Weights of a small mixture-of-experts language model, trained from scratch on English Wikipedia: 28.7M parameters, a variant of Adam for the experts.
Below are experts of layer 2 (counted from 0) of a mixture-of-experts language model. Rows are named router (the router's row for the expert), gate (a neuron's input weights, with its number), up (a neuron's input weights, with its number) and show model dimensions 0-255. Each number is 128 + 24 x the weight over its row's rms, rounded and kept within 0 to 255. Numbers have three digits each.
Before each expert's rows: "gets" lists some tokens that make up at least twice as much of what it gets as of all text. This comes from a sample of Wikipedia text that the model never trained on. Tokens count by the router's weight.

# expert 7
gets: "an", "a", "d", "al", ",", ":"
router:132101179138137109127106091124141088149134108092113143138116119153097155137128147166106165141143116144075148117113149149117104163100107136089098154099126120155151083138148143118093147092131172098117110145092090122113134129120109089113127118143098147139158109102100129132116132121187157115100140094130124186118123169101140108112093157098145115118137106153152149088096129166094134136133150142107125120155119161142083068108105085150125112119143176113103107129131098083114161109131108132115131115103136159119168128102130132119123147127110167154139172143140092139075132109144114131165121167138099135085167117136128077136102122131110155117150139154107131137094152123132158134115135100144177151120142164094088138169128157122166098141124149130150094120126169081140108141146129
gate0:176128112139131143116117120141139115120140128120141148156168118146096139089172158155121089127112146144102093146136122122126127147141117104147157108118107175109173111117101139174179118147136080145110168161121110193168162124133129158097080128167119162116095133144123133111128136145118049112129111119136094101119123109090107091133105122147102130134137145148150170145169146083167108133125105134114132158163126098114104151148124152134142139131105150115156118164120134116114162145159092117131090117121123130104102133086138090121149124128142080161103127149137182158139100129149118182095165143105134140135143104111158117163175125159141128137093128091140151112160124134120124135110109164128104137138094140138154138124091135090124149099140155124141085169164149174118134094088143
up0:091124124110148086105144091161150155080154137139123088106085120129097103134097131143090130081107166141121122101127139127168082105132095182116135129150125116165141140192106152135148162134145085118121134117141121165144114149094112129132093133098166133131152121091157149113121144163130133105076100094103149120140094163132122112108105100141157122098132105136109150131104094127062138087141119114143102122125126117088163129152135135105143122112142179114157145097114167110080148142165126132096111128088111168121134149168136139140146145130118139134124135153138174121128123130121074138154183154116115117091103118098152144124148123095099099144094093157107148110105129143127091069127101140120146160149107127107095149110130117157094142097148124143092104134134162120136130097136116
gate1:135095146130153068107148083166135145130132126159171143119140161107180140149127128122088154151157123096127108150132118140157141129113100131105117135159088154106093107117127151113160129128110093155123154123118174115140125142117109138161116083096157103181092142148148163124105127125155133134116139171070131121138134103146130149142111135144179099120104102127162092145136094125132116117121171164096131077163145101150154125133132141133126081151127129136138154117106125132149112123112143127122119148132144090102141134056148102135169129122105132175184159077128096127166135108127082131106118171142066130115099149168119135148133153125108099123114139180121146102083130133135141134130148121152134115153144127166114102141107132159135153153115092144122155178077143132125156105136144
up1:105090143109111096134108125139159136111136078113118110178119077138096139136135123161104135103164104100115096129177101112119128121131123144116086123129127144117080107138142107155137082165116100118115139164147139149146118118101155123117096106138139146160142137105140135144126129137132164117087130133155165112165123171109083131152125126105143119076161145146129118098089148105095136161093170158193103127109141112099122120151171175092118079104123142133120110129120192111152129123132111132123105082120084134140127128095128166118099126117116140141146131146112173088142088128089144130127113105090145085103128108097116160146101093164123141069134117141133125121115142117151115103084092148159155139148162105139098145101091119170138124150123118098135122132126179146154123157107145

# expert 5
gets: ".", "1", "2", "0", "\n\n", "3"
router:116100097128102117115139123148136119150132099154139130108183139129128194084101117135109136146182101090144118103109089151090138136147125112155126109159144152120105183182114156102151111137135083159100170147162098161174160197134150141119119167141153113130093111155159137179109111128114111154145076155138133125112116119171141098162118085139132118111129089141161124164097149147118108143138161086108132082147112092115155142139128178118131153113078111092114151108162117126109149153124115092140123148137129092095122099141107113106113111124096115124131127102137078099182117102106121160114133126120127103172104116145159126157090144128143130146102105113107118152128123140109138126091114144121103146160157147141093153120122100128142121135114118122126146169151117116121138148156151
gate0:176139114154146176150147120160161164136126126136151092154115111117132141132132153082104068118160146147195114114120135135090095122146109088112132159137156111122131128089106109112133107092072096135142117131137125095178129135134137110099122174117088148144089122096132126151089115121116139174140125130109116088146126130159125104091175142130110153100086173119119134152119075112157137088146097138072165101167149117143183130089157134124115088108111122127142145127097175123140176098133094145105139124140109128112096131112173115118154135161147131156131131124183115134125150136116159146117131130112148117125132154104124127094138165117107098115086090128122157131103117123115101103128094138088156121128117083166138115142127103176118123134113159124129112147155097127093133117136131
up0:163108140132122114138144139115119153151128103097101161158123133117138154129087119125049136119152118157121123149166142118081139115098135138164132102138108119082120122133127144123122120129134110141144138046132159095104136133128142141135114116148146143135072110142122100089123122144070150111168121140113129124101136144090153124113155111116146127169166107153109148111099161126120142128164120098127131165119143134121105109151130150104152132110136078109169103099103127118118109095151144134127171122123160112104126100107101126119088100160113110111056137135137140134109086105142142108183117178175109124079091168138123147104148136103139124094134113126129162154119136085125114105127114124125116128102081165114169144129105163146140108098157150133171139092145168074163107145101151
gate1:123143104133142154163125152134145144154131113161095160109131111104090117123161139169125135128130102142168078120133113095145113141119142119119131107157158098102129139137125102127144147105117129121140088137153131163093088118125143165105132136129090100140107193114089160163156168118115098122113159119118133145164161120108141115102142131192109130115154152125115118147153096148118100119156104094104162112124132150134107147064148136129096129121086116116115171109121108129106148195127154146121159125121134103127118112117153149170169138135105122116181095150135125097104155149148146171137110142119169093144129169103101136123188115145147141112113140167129111109122164115074136126097136119136152162121096122158120112110125080125161114111172102116195129150152134120162139179113101
up1:090137171164150136134141093122147144149129082150121131124153135123185156103109152131120128136118139154114110161152076104128174125121142171123165098171102158145163116087119104140109114107161136114153142138085119125155116150137140110119151104117108127094125150128154097113135108112105149097158122130156118144113100138144151128138161156123149110106137125173142139162066116160110105165124121152132110144113142113103128112119111123118116135084104126125130139146136075126104143068094138099080142148115140133105147105133092123102136144142164073082108099125110146140148132145091152109163118172119122132089173166136139166101084117127152165121163146120161157148086149105149102069151116145111135102110124118133133145111098132125172126162139134107134155098139166107139163172102159

# expert 2
gets: " the", " in", " of", " to", " of the", " for"
router:087096105087112150135169162140149148062134109139102140074116193136122111154141105082127111138124188131095125138149130153142081125090157106091138114119174125135162104135165154107132118135107086114142127159114160122117112128159165108130105152141138124145125126164102126137133128149103094125134124172148140124148152110095115169146152104212170123128094103098117092090130081122087104115100127119123102108161136132116119146113113130066168147100131128134091116123116132119101139158109145113141106095139111122100156124163139152164145154121136136157125131105106127123144124111097120166070128106143132121095126109166118132111143159139115130137121109117151157141098141106106083111131155134076148163086163115107130136113129152141110139118116120114100106120131098139097102111112097
gate0:127099125142125129104136143117130110122101087121104164107089137150108073097131093149149135084124121164121109092160089133125131150124168120094131132107126138150140144171149122125157170142138156125139135125172132162149121084099148091190153139130156111164133135131140110099108075118149162113112130107099135137175101141097134129155133123101108099113092149128161130159170175192154136098107144153184093115096129119121117111135099162140158103129136120124105133127141124105096122119114138171138140092094130132067107123114103090125153129145143087142112109162096139134140130158087119098146122141154127118123155141142110169146168113162156113134144153130133128144142134137096150117121121138136134118104150140110118173146144158118170045180124169095103140120133133138128143091140147
up0:098169104160123114082081104153115107134122135138156125131104118106158141131111162136134118146103132145113127082127160120165147134185109148124144115150145156092148079156137128158167160098123151098142147114105139090090129144195154146151096113141133147127138091133115143105142094116144092149177155102120099118101121098165067117125129137101094133148137128132134172127111124098154130129118084136134126146117138138164151125140133099140096122111146154122180124131146129156172105151126139151145100117139118135124160095101120103119110087111105150156095116114084121142078088117106107117115146108184146162146129134143143125091126074096107154113074107072123139103086156126118114123127093131142137128117135131128108136146144115130062145108100126169078108153137147121149117139152135
gate1:123102126108101115135129124138080098112124179138089136146107108168153108103158092085127147138144115157053117137111089141144093148109139159172146096135162128156155113126144153126145140106106107164080151135145096111105112145080100101162123128117131103149146099137142099152130135137124155143142149175104115148151154124160161137119136166105134123091162113113162123110155133109134126133204112129159142155143108093117125110164115134106087115153130115172123141140146154133123090157135095171115114121146152111154129131096141138159129113105127149125107120109121132133168113172069109135146170159133129108159101101139129140150111116065109125127145155165114155135167163133128168116111129125127120128108098122092130130168175161149095118165171111167125163116097112132122124118112145
up1:119146110129151178092106171118105150080135145095117129160112101115112107149140113141130132116137113141132117173118141117115147151160100112118143128126143141163120131144116156090121126126091122141153090147157124124127133109128100116103107140119163167111084148128115157178088089098140105159112087120099163081171125094160081161138122137092096099096100164103152103150094071150147121149106106107124123121108134211122161185153092113130121094103108109159092140124107120143096077120127103132120151167109124131071123136122134112103096114132132144080134129110142147176141127122121094123146134094128132100106098105123160058151133120131150125114169163159111160116102153127116124125147122126147146134142092125128103123112144098117140105115126127131136180118157130128126149146142103

# expert 6
gets: " ", " | ", " (", "\n\n", ", ", "| "
router:170123108153150164143134105123097157113130114110133142164138125112157149093132096132135128159110111143191139153108106094090112081131169146136146126157130106116159135101137113155127135127087159139105118167134154129117112108081149188125154151109101151092099123130135115173154112118115140153123115097078150124093120119153094136131130114093084100140116150124114117149134106123114115109159103090169120186124112129078132132115180152178130142168125145116136118142148139133112100118128152119167150147150148108164082137119107168125134146117135096116128102123104163134148167170150147090154115135088138144132109111100093114117183142158162141119112093116119100159164114130126139149156155116139120135197106098108154103099126099104123119134099119112091149137134126149128125111065105
gate0:116089125106089140121159131148176118111140154083150127139139124151098126116094092141135132117107139171146147139140109162141138174148135124148104104096131108186144148134099162084174146119117164121063132102164139133099126161102087138148140117125135158112106097122112169148144124092129097164109098134115134141121125075129161124091167133159142122134128146165155154148100141123117086104128168122148088146121120116101139132138090090126127143115152134095085107139139156184164147140118099128119096142150118122123125133129130141097143092107143151101129118122123140125115098139144096119165093126132105125158133089139101118097088095125158101138169126171133113114155162117139075135138142122068089150102124117132114092094088126168100111105119078137083151120117132108164120107137145
up0:134182114126173138130085101128114164128158138113136132119107108130108136111106124141098146125134169108126150134100171128153118123122105149140112167117177090112115130121113086134095162140147146174143139102084158138154120139129117152150081105132124099134173162161082152112159123107135174119133151103109159093159115119134128136127095150163146162094118138175159127142128119138105103135158118152107145130091166091130112110071115116103134167149095132148111137145139101103123131141107094151111157170154127163135159132092151107140136127130132132138125109171148139124123157119165115145176097134143103142130120155070088077142131177126137103141150079161122138128123098138122142107142090139152073202132112135095141118146128169137164119104121152114134131108131158147117119098118162
gate1:130156154125113167124144165107139138138129111149129118162134136140126105073112118106120086121169121130161095097089125174102155134118118138116142163129089142124111103086139108151139137095118110140065102156146109142158145083096095110141112097096099104154159112123144145103109145160130164139134108129117130139144086066103136103106134122121163079119104127095142101119147154147157129129120097157124162110116138114142137133170121103122144143122123108130159111129052132168131144156109121160145120139120086065137134098130087101178107096166149132128139110119102147126151135129113115127119108143162105133118100124158080115146106122117129107167142127106107154077174136145107125110159172116077122110137135150112117122115135129108151143158118086143139125097109164140128055141151104
up1:136100098122138116087158156153121103101097130138139110085137132073156097096100183125123168112125112116157098123169149142132121155141124135146115159092143162116073087129123107129130077112161104087117097114127117149138102105129147156127094091168111114152107141115140156162138139121113176147099104110127145137120091163119110140102138165141085109142096159128121137159185168100120093123131105141079138119139103124139106154132088112120146109164125108122165139119129101098136116095142115097116118147127117166127162070111120138127166086160095136145177155119119134102122119098130112154072116118132125128145112116121121105117156107136113107106123160146158110116097108170136140136140122135155145089085131083099098123147109095117129120107175091154146106120127130101125146133114070